Experts of a small language model.
Size: width 512, vocabulary 8192, 228M parameters.
Experts: 80 experts in each of 12 layers, 112 GeGLU neurons an expert, 4 picks a token, a sigmoid router, a shared expert of 256 neurons.
Training: a variant of Adam for the experts, 7306 steps.
Below are experts of layer 8 (counted from 0) of a mixture-of-experts language model. Rows are named router (the router's row for the expert), gate (a neuron's input weights, with its number), up (a neuron's input weights, with its number), down (a neuron's output weights, with its number) and show model dimensions 128-255. Each number is 128 + 24 x the weight over its row's rms, rounded and kept within 0 to 255. Numbers have three digits each.
Before each expert's rows: a language model's description of what the expert responds to. This comes from a sample of Wikipedia text that the model never trained on.

# expert 21
What it handles: Word-initial fragments. First pieces of split words in general prose, such as wor(st), conce(ntrated), dis(banded), le(ased), plus some table line breaks and dashes.
router:127138111102128126094111102120106052119097107133160183118117129071170116134155168134122116134133064152123149097176150162113123132114151115136126079113143187123192156121125156088160099120132149101115115122130096151153078139078124102138123140112153119146140115135144092155113119173101087129105127197131082117111132151115122123093144133148154183106148110111097127124167134185135131153112
gate0:153149113116155094121129142151076135093128139166113137116117106094163132099146160128161105187104102115134144122162090131151156107117205130165117100122136095118160118131144135071136138145127151173086127151103121129110131136105126090103133139143150123146130086146123094132114160111167109148143125116164103138091110138173152126134066130166132125163134132133141141189095135169121108119128
up0:111145132154100126126133127128106136147125123146101095087176141133059132148066126153143155160117118192172111114112132140157140134117143118160145128103109102112116124108135097099132106092115083182112067104162153140133139101138123172130135100094111132129155155120128116156116127140140109112130102156094139110102152133164136106118116134100072134171113140133131128140141154111088161115141
down0:142116183121111147195125175124116114153123133117151120114151143156099159158084070115142123152145177138132111166131147159112121101111153139144114148140103120139158122091140156165135148099159113102148115139149090181147177109151116132151149093095149124146140120101110127124136072152137113112173135149109124083114135151112113143129126127139107130136127136104175074094110145129138111153116
gate1:121106135104117148142105126139098144152156142070109094170146139073097081154156129144077128129131086097170125109132164132064141107124157137128143117105126157110129088142109139119109102120123147071091149118120106146125120162100116105132141105157122143121100135109133075164160097175162087142172141135145118130098169163117115161136119143132126166132143171127140165131113117164108135091155
up1:109125145105131122169117103100110112144110121137136166142124092127169113143104143124122091108133087139163125114084114107119136157147170098120143130122141166129104139104117147087127168115132151152148146128126145137111140126140139134162132136106130145096118155157088113149129133091128134112114112147110136113127142117133117134172097105114143148148122180102126119157169138125127109076083
down1:106114160124132103128133126128150132115155149136117191184134134154151120167112107133134136123147094165130123098118114159097135089099130116134119094151154160109216117121143167135093133154138158150132149141178135127101123133137119129086130143130144184129158111107115126130133122133123145130137148107156132107138136108188141125119129126155112127129146115111136103131094103145165160130126
gate2:112123105119137154123138168163107136083192138128121085162107148095086118143136097145103143124128100173147097092130135110104108139111162107080133100148162164108134119125118195142167140107108082121135131118138131108165119128148094106146143106139123133132128112139124103110125155120135121140118105148113144076110090156139132140110114145172114109125141101139166129170177155170151100078104
up2:168133118124128165117147122105152148139173080125118122152162140109105136153131142115137173131128154159172129115149148141137150114132162132114096122144131059134119110144167171149122108093137133107127118099136121115149113114137138121129156100155119141108112134133132119111118111108133101099147113129129135181104126118150173143170159187079118120104124118144154168138178157141112129139128
down2:109140141119122111120118152092091161058120154122122143111119167125125086127127140129128159120178147144106138151157098117119130139124139142135151125096110147123117129124122158134139115115127111117118156156103107094124112147144136139097154139134104108090122122104101157138152120127113162100144134154129062133118094123111168094109114162159128119180171160109097193121137089123148141138084
gate3:124085100113087087136153128084168124105109109142124127143142111093153123144155107115116123102130166115118061171109091160099162092149152127116057120129155164134138110149128114177172126108163134169177119086133128130152093111128135134116130115160143113135140108130101108137138125082145125137125114116136105083187129133139130120115122152140108210124148123134094158148139134135155117121123
up3:164084146133141158140100129139071141155144152141129137127100141133137161154175119160133131138060108126114147108140132113101133154126130138151146152137108075116160099088150160105116126110086160115146168163112123099142167148146088161131119120149101146126080116139139147155141175121121081095156142115120130160113142150096112102121106136139157099115118125114178172122167144147132127116147
down3:146086102117147149147158132156125067129131097103112119157126096116100126135109089127105140174128123138192181126133095070126112125106091153103150101119097143148110109126122146146154118126107115121141119137119110107116188144160132148097134137172116112146139107111155156166073179152100110135108151142126140126131123134126122150112116120117143132132131153159153116110105105133147104109117
gate4:119118101124134147121089149143115168139144092157156166118168102090122126075172129093145111096131144081070104164174124091139117100159160167143132109150122127138123118160126119096153114182154125131117126150113144129138146125131079118122144142118113125139150159153122129159100087142090115135113087135095103138157104174154110122176138103123115116152133120146120161166117108150115103086127
up4:155141112122137112129114116088118112117160147131139086126134136119112114138172105111127097156132099141134117096131136124129130128164158112096119112120132112123087145162107141150127190152073153141143122111154121156140133093133137115130100185127172126114179109140117107102120133139125114175128169173151161136120137158110164165084124120122110124156123132133155151153132122095110128093064
down4:129129115149117142109125138174169144090178149113168151164134130147135136114122084154137129117105139136165149166106136150096105126155140110100117170101139115070096161128091097144123154123138106114165123106147157104144123118111132161144097123135184122090124098111124153137152151114131093164154114133109147145137147103126135103141108111155083131134162124113131158150131094138149152118088
gate5:138137124122134141142118125134112121106106119155125138105112157131182165143124143154170088114080087154121168104128129110102118100099137138130126133158151151157132144116141160110117114135130091093093143132075128100117146170092125096154120119143112106100107159130141140202150134148124170116129096159134087072091117149089079157095145109102143136130072139126113159131136189081144163156122
up5:119129123138146087093140142156121140115159149151130135157106121112114119132147141131120157124126165131128117148132117145146134157117136129098143162110078104133111077082100125104089085167113138194168121142154148127097087109101164100134144142145159164139124134094140110069128118156144127071156138089082135140151097160169108117161111149154111138092146145137154094146117092151129103116151
down5:139125097097167124124108149113114161104124171083119144130121163140109079167139153113157108137181136130110120145141139124172103123161113123125125116087106119098091090152098163164077143176064145110134151085109131094105149081113092096095151099152084111089121129126181118142123099187099140130064116132166099135098099135092188115109083115128136170132147189118126144116120122098164114095116
gate6:119112123129139131149154126126104087120175118143153149133098131134106132095119139107090167142160122142106137130106140133152108117088125138126166140141131149155142133153119098095127155136090098111100120125126132116099106101091124109172149137132128149142148148167162080142099116097116132121134150187141083142135131167122111131168099084148122102123149116109133139185115138163132163151105
up6:128128141136182128131118120163120184180119127118150123137124130158151145122156131159143142150101137083156104109146125144149102143113122180150148136096088073137120077148120111134094149107137146094125119105137111098205147121119134140121130133091123150147130151114148114149144127149178085126169110079139139126114132172148117082154128140087136125104154134143156104172148126084123154134158
down6:116125159126131124080155133125105150125107095198138120084127122141129160154159093113173134087096154171161136147158125088137119125170129119145138112104114119160139131098123145123095160110094124117115110150105128130149127094113132145138089154067151116105085153083150119126160113135123139107161101119144151131093154135101090087119148119122128116143121148126159149076147157126149112166162
gate7:110133106130119101138118133103102114160102091117145136153172100107096123126111089150163162113127077116157173099150160118156141166173144110151156090123148156152155128131165150073140119112120154080111132147112117134151114134134126087125139155161163107140151119132123145183120078142113118124083090173121144151105105138124121155083151124117105124156142149123100138124145140118087142140109
up7:134141089140097186169105097097120126127167143144168104131138089173118143116129154045093160192100125154122164135119098134132173175115143115110105096111131140140071128128124089161101138137125097149135116096091141140112088134118149098118119152141161101127114110137130147158121089153127186128161151128148086084160106124173147099117113103124138115126120125129133133127114156111118143114120
down7:107104103132136134159100084121090111133131122099106134134092078125110147088144154126099138128163140109129129177168099131092143161139117122140143144095095148128107152123110091122114156115126161114154058115112133121108098111124142093124150173128088148156086132130149130143143157153125135134152126145128070109128099098188135138093134094109141102142106087133099149097112113128123113102147
gate8:149140095099148124089061137113167110150162126141153197115112132104158173127137125089108132129149110140126127113150115157073124156123134138114158163147127145128105141090075115131132078159149106100112129111133141150138143127146130153150152108112137146144163140149100176129122065114144100145073146127108146135099088141158095125188153118155107170093144123126101122120154101143118113139078
up8:136135096084144160106103095136171090130160161165159158139134136105148143127160133083111096120098124128135124112130116164084147147152161118124097128131130152133102126144082106148125083190117120133143121121104120163106118066125118146131120125130163144132128118183111138135119107106107130123095117151130161145124105132127099125160135131134135186113144109143129102142152103142137113134085
down8:121145131125127100130122114179154145149039129104148155083080135161120131149149163095154113145134118154123141104109105104126156104118156131101129168107141125122136146124093137095100100129105141126065160156157103131107127169169113146134144126117106123110119116118109106132157157106117129135146155134173110144116147133185149111113118116131145122100150145119148132085123153124088179104145
gate9:147133082096134088136143127176110120102100078141133135128119086135105151105123134148100124140104121179108140098184122093168080052136156150140144078121098149123122183135102137123167127125138127138139092163107130145163144155140179081103142126167152093080111115154117140119131135144165118150152149140129100148153088132092121101106167116140143154135086118127148104147109138121136097125113
up9:150143100075149117134151149152112091130125122132110105149120140134124165109126132144121168188128121169115138115166135095102112101112146134168152066134117144167144189165092130105146113149128128156124103184114130170129142119129179075114161154180167115116142129115143119153114127130149167127140134115130123134110104112099104108147127102123130105139145104154112130131102128119148107133127
down9:094122139131128204127111149153130166133143101176118153167114160137101107086148125135128159194127111127102097142097145144137113150128156129147154145100116137128153128175091104133089156125135111128091084123163089105148120144124133140128107121125129133124117149144096114125113118110156155153122114131121092130125131154089158173142111111112154111086178135116159169098185111130172114101148
gate10:113164125108146168125126091141164121123180138133070149144126101106094093106175155147119154165130117115123165134148134103134149123096129122143179159118164095138136131150161122194126118131127126125143117152126094105170186084115138103140119066165086115120142127123122110093137143140141120111098108169086128174108153150085118130110121127132128117104115073134116102122148116148116103139126
up10:152122113151121132144141129146127146121151169110158170106155107109148084125118113122136141115111102131135113126156133146122157137157139104148129135108082110082107146150150113176144090145176124115069113090138119154162162107134121115154095090126087152165116171142108144110148155135161116159126104169128115118099133183100179138101211144135125133128096133110117133112161110160115128148136
down10:144191113140140106132102134137147140096127109177165152127139134139092120150147088110171158164153113161111133157132136164127121133107151168140140117125152108117163150153116091150054109104144145196082129107085102121140207154123104138132136144147139149124093115111116136152111110153134168162115124099110139144118111113134113084169147172128156125125146123153148161121135164098106105200162
gate11:103119106138125124066146123152157142157165087135097131086106116107103143093133145132143142102138140137095141085129072109156138097094139114148145118097162142092146134132097133139138065155120141124132135116099129070108074108097135090135147120156132136120110108115127116119148134113128121102150099115111142181111143143143148171159101116115161145123121114115108117109094148123094083127121
up11:127124123151117177154144105148116093164157137178119176112145143116133138088103122183151137153103098144115118110099152121160156107168103121171113116151132095136105133111132106127125176120132145128103119098104123123169143114115119108170116140143098126146162160119102123116125108117128171145137176106155118152093134160087112167183145146120139171145102142133147117134133106139156128115110
down11:150061128084156127196124169146138088099097134149128127126145105140142123146104155154154134133137146124141110159090121114122098142106150085153161137130120115134153144132171171131153096123125144156124113121148115151114151145102143122133135128178103102174165119115116126149152075141171121139103128103113141123160081134113115126166129117110151166135116170115131141109140103140124150155145
gate12:129119079104134161084127157134136111141155086153141160096142136102156091116125168142136105172097137145102184106140107108110137109140159142117130095111177161156097119104145178129118126157132108120114126107106117155148109095088141110142071140107151114151121110139154147116091165112094156126168113154114131069141151097126073167115140104087096146119123098142112136129151125137100134144109
up12:149093102101142141087130145136118106168163138155132119085158146109113110121163159147153126142101155123115115116118139133147132156154141137152145126137114151104143104096161120130075101141145109134114102142099110147153138103142111108154146091144107112137174130107150129078126101117098128117143120106137111106142125154107195156135117148127159178118122099139160148104147128121112098119128
down12:097111108112102145087129132142156166105109111126159148102111144114146125148075155114123085103099145150135140103146179054140089118143127128122166162170152145104126136148112115093134107125085150117164129131153110116146147099138152159170118142135126141120126147143137094091077130143121112096107151159113113127142166072124091113111099137118154109119155139139065142175086134115123133136129
gate13:090116155064140156110158145113091085142127116124117111125157112173133147129131089092118158100141121134177134118123091106073100089104127109104149097117132139120119135151157128143144143092120165141135084117086145092151105092116172096161101136093111082147103112111141096107139157168106164117097138148116116118177132100164131117137097148136099128099145103098141101154144101183134095138127
up13:147182113149152107148087107101108116118115080122095195134126123115135118114146122098160115174165171146165142102137110142112134144135110135129168135156121136139132131126151130174139125061183117112126129120133135135119121097156143131134162141171097159132123171116101132151135089129129123095095126143132156159127132107099155099118118169124128132148140110140083154075144149169120122138113
down13:134108124152118138102147134150157116150129135092178128120130146118130075134113208145120087143129174129122106111130113111138149121133146115136116110128091123158119124163118147127122144114177106138140164121126151145081099159150092149113125100123161120132137152135127179094103141123117131117165108147142084138088126105134179134170152096160136135158142169111124116086101144098111127121101
gate14:129125125088103115127119125119080095158133108104092123131109120071143176137108142109129115113101125142121138145150129165141090165161131148145133122112116146141107150131102151122167138152138148131142177089149129166139119113171143089138100088112134116152142117145131144115114124130127084170114160179140142104124132152158042137106158145154140137133139097152154126126142081146132159101183
up14:104107151101155104118117118156137147096118131164116097109137070165131099158124120117147162152142163099088123100124134137136173119142096121121126116120164162177128115131077145122142147109128162200162145092126157121121135131136106114172102149129175136127103113107131109105070132097120105177117138110110131143141128139124109143134118111114129162161107131148152113089155163052157126127098
down14:146071126148156140129122112140109138168153103138132092115122124116157109128100106121148120132153123098154146137144140118103154122127142121112148157151162129158102153099158147174086135121127127113074162125162102117155125087153110096137074151184091119117180114121114114132143096132136137131104123136093137131138097126115115142135121133120115141117126158142119132159146099056182126116142
gate15:141173150145124139098090130131085129141143155147130157094177095115142169097155137158101089164156132131131170132193152110127161144149123082151105121139152136101153094157113186126115191123179145087112128106151116162130172121125151121096116103143132090134162107114111076093177103114090123110094126120135085111147116089122145103117147097168144143148116103104114136137100167116130093136131
up15:177103126129165118168118134138169109147166065109105112147106172167099118136145128122163145139147169123165088140081146123114094104106091126159158151114142128135087152130163100172136149112157149105123090156158151125164099127124114131132119105111102147115105149107151139149106135096157112122107133115123182119143112117107113126116109149075109111165129138154105127127140103150130130117175
down15:156108145132147111160067144110104136103146107122116156096097104131144094134164150131144135076106182099110140091093122161112125109094147138159140138122116134111124101139119119122085131149136112155171089147137127122138125128108114092119175123100143134137152101126148107131123111170132145063161107152121101156070122162110092118129112137134124105147126085121143139146112142149152155178109
gate16:159110154148098110112109145144126136097203092111152071120130128134117106133138122117121103112157120140142133117153103089166086153106136093117123108117166145090124173094142134097136089116111111110152137139111126156110100158115143178111146154156102148151107113140111128153114129111122087122138152130121113127121105163134105125155116139089104155134133142112120154127132106109126139123134
up16:139159077099131075124114095130126173143148078059118131134147120123136121149141131111127134126077122099089140121122118160176147123142125126120102081116108115094139105189138111132172107130140152114156180165092113135103139146120147159112134103099164107120082140073143134102122122099109149163167122108127120171112175116126106140136136114078088148148121104137144128105152070137148124161171
down16:139139113138121134122152169146150156125132112145143118134097146125124073106153124126072128121065129111118169109131144141172147123123122118129129110141103123142115108144138131108116111123153132110148117135121125115118136134094136138134107091140087146141097148132120089157130098149084119142116133120091108117132143102114131133164074132131128122156129137114143082123154135093159131123116
gate17:137168118109106110117146105154141098106164085146129124151134124133134142113129101112156103175173122159103135121129128104147144118158150110139116122094124122131084117140137144107143139128169132146134123134178110169125121140102118163149152166141133133132163148172133161131149094122105127067130120124191108115113108112132141152133074123192150141151126094142132144148139096127135137171137
up17:126133140104149150087148147136143170095117142128141125100111122087143100151118087153092132103081119130133106176147150125137083116126142135146137149128154135105153129090163162166103141130173122144121155117093111112126133116158103154131131124172167149129103155157136104147141111075159103163107123116114102134151110144127107114141115174188133150101120114143171126102109123086102155133146
down17:111123139121123168165129153119092136084163078135108130129145138145120161107124133129140156159130107157130134113113124112114148133115155129134118103128128150114103114113151172103131074151140136083095150098147176126158123150122122132125106148124141108127134076152122181142131090116128157144167157144116135136100155118118162163119114138115102153142150081108108122145124118138065125158170
gate18:165143089093149146153078144156092065123130115128190146119125139124133137066116151146124178156085090146072121155130160121126121157100140098150150097130144139157112123119139113116135141096122116146147086136100106164134091111128101139137137162163154137143114125125125125103131158140143131140099118131164110128122177158157071127179155138120106124150140157110121115142123134157147122114141
up18:141147154130134110163093150132164167093118108144081078145122071127152141141154124071141149098128128110120114147153122140142106072186113125115137107121109095137112112109105113146125105164139116110133134137105129099114122169154109104105129148109084134112112149122107130096142166103121150114124129112153110110162141131154141092115109153101140158134139146107119150134134093119133146167142
down18:076148145145090160132166101106119133119110129117130122127134127157126090123129149142137134117141164120088087087116133092148093120106141132097128120110153126123146113146100101092084115130121152138122154144102105126118125139109166104130104139117130134154126155130106113174126112128112154120169098158131136167157096129113127127074133150120111121196120122092091121135141128135159132109109
gate19:103136136110133131123096176122129091137104147125119106122087105174133185152088150120109158139106131114125108079127122124139110157117123143143113086164153149156129137140116094116102091139118162127150091158053118163114171124117155119133126131134124159122133134132144125109136146149152128170135087086137128123146142117148156144148107128119140156155148126095137135097143105111113125139109
up19:125097128177131135103138161124140141173099165139095183094115176092140149136133142118158085106141104150129119114181140138097142156122176144140133122114116113109093109128146141125133175160139136094146139133122111104117100146040113098108149145138096086124087082161142125109107125136082157131116129167116140109126097133109156099111137083126164102071109102139125153130121178120136122158116
down19:106121106151117082126135159122155125116178150113156140115167113070181181130171130124176151121115092114162168156140091135138104154094123141197140131153089146142137093153145098121135105140128124108125156138082147145183103143184148120114173119141110094135104120154138095097167112109111150120090105127117166127117125135172122154118118108139147137127127132147134111171123076128145124127148
gate20:120084116126145140074124119125119112146145168083130125108171149121193137143127161149167108132113157107079132121104132136104111110098124143128148092147071168158092095132149135140129122116088144118179125123133142149101147193140096120174119136100166120133097129112107132146140088132117116166114146136163111141126157134115148142094165129169154151116131133112046146107119142163116113151113
up20:140138146157100101179130131121087133148119106111127096145125134115120148105085117151105167113151123154143114131135143119132115124123099126132100159100122089145073121123111131094097105129152114109138125115131121137140152091090166164146095112151132142119088177140127131109110122145136099094127132149115169112130108150118146149168126122087130159175099133146161114124112087100157085139143
down20:131131164123149134182146114120107109084082154091123110127108173110141164105158143173085122150098167146116108175138149097132109120109127147124116107132086155126138117136136150092126117104142158119127158132147108121146114073107102107152099101106117116128132146088148113119133116145104099089132080132112103105125126115084106144183148123158169159161147128152095156127138097174119082155131
gate21:177149103126155103136154112130168124111124092079138103155114133128112109121123137062110094139147151114116134119167120136172142134132127116156119125111135134092090142149131140137117105117116124133088148175161132153119127118122093141125125116121098137129109110154120132134103131135087130102099090174161114150129119154099144139135064135126148124114083159089119169122144157180117099154142
up21:134104176130142165097099110146093119135104147193135129109148141118150129161153149149150138142101104142172098145098113125131099115114164125113130149131165112126148105082154121111108132131114101116120139135070129097124152129106180134112115131137151129131106118134154161141171106109154131113178151105070142134129102126170092132126152117124106138155145156148144126144135102094149131090096
down21:122138110147111147126142141116121071214089110117104136168097120142141147149107149161126167158075141093139120121113105140143077113147134128110131141124122169116143085113149172187118159116131133108124079118145153134153128120083143135170130119112149135127162142134132144164147071119094147140173124117098109143126136131159112078114135092125117136136126123142142121152134124125181151111177
gate22:146115096097121129096168117108142125112140112093106128104159089142151119136117154137120137119163119119119106131179187105141132130155124087145099127152141124151141123141132104146133132114172158109119155120104089150123162103133148065099135155150121107125097043145169110150167149163100148144114106130144118114131131068085120111109149152145105173102140107132131146087160142099114125128160
up22:120102145113163166144126118141129143113146095138144173158127149125110134160134169156116131153151141171101157137106119131134131147074155150140129160100112140181138141137106146172111124143156141130134074138147151131109130125141110103164116145111110119157086110149137124104110143161167125125143133137124141161139130140117129167128158127070136140142116155150149132111117108126101096140154
down22:111114114095165135131064114163155107079111114146141142141114116135160104097106129108151115137107115120139131128070166149133181112131092129168159173132141105165124118115086116084128081153131107167123148167140148128054085148123097093131135130114142113101145104089130082122135107119083150151110107166145140129137157155155131132105080134134168114094130088173127149127175150155137136094058
gate23:132118078103101146121119120131105084153120104158163145140122117127118106123138126111106127102163132133100087113137084097087191137149169114160125087145138137149169154102101102098138129124120149158151138119135103160159111129109121160111168151157106159139162118139125110117130138115144096098113163168161115158083132120142133111126124136163137153090121147160141144089122122156102157120133
up23:120126131110132141141166093112111125088138163139144132111128146163133124086155118152134171138137128157158123155101147155133109132130102110118123089149155155114143099119124143173134137115091096151151080095177131126128145093130094183151106136105117112148095137150150138098086152119138138088140098147130093160117189109149102120108171140091122122180157144140146090150101140170120116124140
down23:104130127111161110080122103144134133159118113175184121187142134145103104144126149153109148091083148130116115127077142145142154184144129138105150083124128154121125122147134159140094157111130119091137097157134116132156114202112135127120142176147179121137138140083115118133142111141072132127145118139136140117123114090125109117163103126193091086118123143121145125097157148136131202132149
gate24:118121129131087101144099168117101138152125118112088120171166144141123108140177182128068133188120124140111157119151165120134113168155108130119141136080099156130103161162128113121099154145155127115149166127099140121125105123148099101133128107119111153139080113144126105152133123149135101133117111115147114098072121107136150107116178105089167084162137164116154132141134184126107139155172
up24:103120130136120132123151092107136109128138113102126106080113167109142206177092143099098116123108160172149159138132115136207107089095143146129132141087110139130116130176167119146137098156154113107103112115109122158115124145163141146155141104105168147115153127160142155136169122143093132115118117132120103080146141093153137120112142142120157121127191145157120109123075115113157123076114
down24:113150135150105146183158136155133117141105115167148131081082141157123115138107098131122113106165146154153146127133120173124138100138174137127104118088146130082115177135144130146142160098153076134118137106089142139125139130105134137128152096114123088155169121127113134127129127132134127141117106110133127125077170131147132129111142127125121123142145122125118116145109167146115135148165
gate25:177116104150159139144119103124129089089114144131103171153132117078150135099147102143179140111119143108148139132127148106129109100131124168166155142106152145108138114104141119148153158125121117122132121103198118171127125127100183103117119138150107100153139168123103117108138102113109110094144157105125153100136143127104126166138124081146135132119123122129125092160103154134083118113140
up25:145134074153116120130135099098130128151108126134081167126103131134126109117124122102137120161131113115112121134112119147109131111103149218114140151109137106114178105118119130096147156116145102171137133121152125145154099116172172185154107134150143151155154124126115122150140127102112126103134149119132114158154157118132128139103041088156157119130133077101140144106127146149116133120103
down25:125183167076117128122129130101159124141093117145133131092118137097161133168113097128115134166087111127118119133182134173116133114121112110129115111129112154125135099107158084134141115162094111065127156138098172146139122130132183114142111153106116173137108121096166108135162133149149076110097148164187100131119142109111163151137126127175100137127118119092123065155128165138089168124153
gate26:125147127136164128156122120132096152132141144156152163118176127120103137137166123130112122110140103122119141120117107109105137140131154104118142135132120122149156124107140150145136142153114141135114093091162100117132129148090132110079111159139127111098148132141146087159138139154099117147104120162162210136106081129179127120142100157136127133113150142144142202140134094150144116141090
up26:141117095134121147146106190117086079164094117086144106119136154109137110125088162148118130137115121148181108122108130136156133143114127125088092145161127139110129088140120134130146114132108108120149159082134146101139117140132151145156130112176135161105146138127165103153129139104145090114087119136112068125125123140115117145113119149182137127137150146100113110143153162112118106114113
down26:108176163077114111093112113119144150139107149108131121125180110091140113157116103124109174115101113134165119097126130131133115145147134144142137136135150112196108104160091131143119153104122116124123172103123143120109139149080096175160170084127104145089129122143133102116118093098120107115095103143120146099165119068119101145128163151140130131110138110160144141115129088094137160137128
gate27:100149122102138164154125128113135144113104066138145107102110142121157134148107126112093125146128139132132153138178091127154138142117098110105137156123100096132153149137131144081185096114135138117129115108109122164098153105107161111109142148091141114161109133162132153131177120126121140107125166130141109098130136127142136143145099147134147133147145097128113122149147132148148147169136
up27:146137102156154118138161141155122149148090139108140154087147096111123147116192124129092161134114092092127082165114147118124131170148117100134122169135147115140128142083144121157121151104187112147118121101088109113102169127110113085131122089198143091125163127087129112154157150091130123135124119129160138096135104181124143098126123143147125128146135132136121115079170130113134163163146
down27:138152165173148156099118108159141156083152132096164127154120139076163119170151104106111137097160108162071158174153132134102168131165162101100126114136098096135129067122111132102130145143122136108141135127094131144110101045137097131099141159155096123150129123104139139107122143105159177117131177127105124134123106111106148135146117116111088129095129114157139125147104129126130105099124
gate28:099132143157116103109157137130131110140155154097098105116120163158143108136097148098092143106115136144123112144142122150170110150123119117122139122112126124163153157188138125079151082121156174117183135091155143141129116111145164118167129139140155126154142123116127141153148113133077157122121114165149117127060132105162173161133153134149137134128174123139100129127138107092174164164121
up28:123110141135145126153112127105140153145117157089125125154167134154123121177119154156110104086088107142111090142157103155109132109145128113135142139121119062098106080121164158138104114106117130110135117105123128093127162111161133139126137125090097128136087117146141123133153125132149111118179152118140150129158119150130100093140108107098113148151116151093153132154125112174116083100119
down28:121108121107131134102122120097107105137136163121163124131059154140117101124138167145146136148104121150114110083127136137093095112153110155134134145104149161095144138139093152163091126128122155101162131113118120102106105090122153129108121142091143142129120166134108166144119134151116150083126118110154132157126129153152136120152109094140130107132130118156106156155100116093165128142151
gate29:109150165102118118159132157086136046167090112131161138112134136165140094095145123128141140165133075099124134112097155097127128159160126096116129114086159189136138094143143121126144108098122115122141131141143122127118113106129122131135179108115124090135173101139094139138142142138087110095131124108116097102143150136106158100134147116151138141134086142084145138131162132120132109072113
up29:149119181085125107125131115106152091107157154115148142156104156145127106097195164125131170122110139144145104126143130139080139142097160131101135130095140129091171160091116168087106109108097139081105127153127113123122120117119118084105150114135105091166113109133081118121171156139157073131157165116090125141158132133107082152113091133096132132137139112144126136166150181154111097102140
down29:155108128133152149151163094154109111126164171131093157117133132105131099180103134137116103157137108096091108131146136118125146101104127128120155133125133111130098127112152137117129094129136150155117141183135098088106115079140155098108130148139150127103132151135126104102094140108145116121125136112121154156145100129133118113157109094134114110099093162128105158132093140134132134101091
gate30:139147111131140149142113118093115118150125071131165143071108129127078123172136143114084144166124120189099161106152170140099092087128137145131115112113159129100060189161104143099179131135125097119123167143115129152151114123116120131150134120174111103163099171081131110141137158123113114163119174152121126121084143154089119126129119113103170144143106114123110166168161109126112132110145
up30:151100144170159125140096123151131075130118109177114194131101147120120161140092127126110099181132095177131160099160151121080133111144171118134135140155125118164104175126106093129135122136127156154145118138091096186121127104100117107135130189144114110145110164124153103153128157122115133155114134169143105137110108125112118120101136114141149083119149119148140138103132114113128167127166
down30:154098125103184137193125107139106127131087127160143129127138089106126120142135139144126135123133061141114112106106110136110143122155126116185134132125151072128127128122154129076170137043098112137098117158122114101111109114156134140116157082112145112145113135121131084108105134098098108162150100122129169136180072155125129133135139164141150143113133107148150151131144117098119145112120
gate31:134102120146144102159136150150159143107129147088122112098144119165136122128138113122129099126130128128099159148152120097149149121131109198142155139165113144116138155142138136105118115122132128123117110154149142126152177102083112123177122116122141172142101135135159141116120107166110116112135095123142128121119137094128128128152160152106129122119134180134089110110134127101118129089107
up31:142114109081140141101172133101119068135108089141086138121136151138129153132110116166148130118134098134177088121136146184096103099131133079161131135108152105120092116133131106114136118114121145132150125170094128123135107152140123124106095150130120107150120103158148076134134144095137118149127128149168111127118141159111144142109121126146106104150129072146108142125079093171130116118120
down31:134115080093149119132163103110140090111130123098131153105118117147159122088110157142159122057089129088131085115118131129097114095115152111098080097147124108155088164155168111071116145147154148116134120142113124128109138114137188111143108116137158139135127136107124120132093171169162117143199115125117106115129098163142158142079109143109123154119081118148165146099148146159164115116142
gate32:100122136125131086099156110086142064117092143112176125066151126167112141084146157102095137089157162110126171139139151109120115157127116136131124149158149164087141158139120121113139138109158186121139164142097149144127119110113140145161101135146148131121127127155130148127153168165119148126136135115171131150159113128126113154119148099114151163166132153122163131154114121124132123111118
up32:115157076101112130128119133099131087137091152153140136110134104159111154107118139115108114098136152108147154111106134119116104128127127133124122119163187158118126148099121124122146121089172167142132114120114126136154142129088116120120112124088184121113099105179104118119142137113123118138172175115137134145179081092126140128112132084139144137136148095139135094117111147085148135112083
down32:094125162140116132139135107163153136155161134174151146108123111145162119112136121117154094098122122149149117140124103115150120099143122148159123104139145122093119156145146122134105153117145130126119143169119157168139115123146110158111133117129164118095095128139086133159160130134112097174114098106160093172141134148126130136142147111143108158154154162122099141114158129120128110138120
gate33:111139124081101135108132102149183131152121139161153127145109135128109084090118149146128150131166163152129123124132113138095163107124119114155151133125109149134117160099153164148147129123149123184167143130107114126132098119092107124159135129122123190123068126159115102117112146124166101096103161163118144125144176102142154096149120176130131130146132131116105181127098120130096112137103
up33:141123157140143153137125171087094167140096133116073137110154111119127198184104101108190087142106167154145155136140106116143129102175165135110152163168141081136157170111163126136098089131108120131122137130115145125134127153155167178155118153148111099106170115080118131119155130114081188165146168125106132134114100146133137160094106088169134136109148108106127133147102136158133143097080
down33:126130085170157131095113147111154077121116146110132134152143111141178115103124110107149183201127087150128099109143154159091155137114128126178102155134148161128131145139093136120116125094127138137128134118098185135147117115103100140124081114121123136107146133171098101150128133123110146156158154143155116116148141143124129134118124091133130153181109112150100126136148118127129108158104
gate34:129149069110166115116119104094142117129143056117121153162108127090117125149159145121147163177097128078104124084109136144145192160144093129123132134131145150157152129120120103143107123125138109122126111116168085134130122164101137077116131095099166122132126138150134167157115128107177146105079119081146122105140141119120116114099132128130129108101130125110116121133159090131119170123108
up34:141119066100128169143102172097199117122105139109143149132088166112144129162125102161124139142085095122150168138113124159164149141098168115107133117148158139148162151133116120134110104186156165147157139130144145125116118158148138126135117140137108124158132133123145195147148145138088129142130114112155168116109136128106150131093108171148121130117160133122105102151112136142081165142136
down34:123133098109115119099108104095111163124125088167142083118118104141136120140124180156100091122129089089144107110177104114091141169133161107150086102081132128145158122151151129150116110115177119135108093134141134119153139171130151110118150128151129117156136143162148156140129127120172112141141116179114128127152125117107121127102137100114132104161112141132127128125160153133149151149156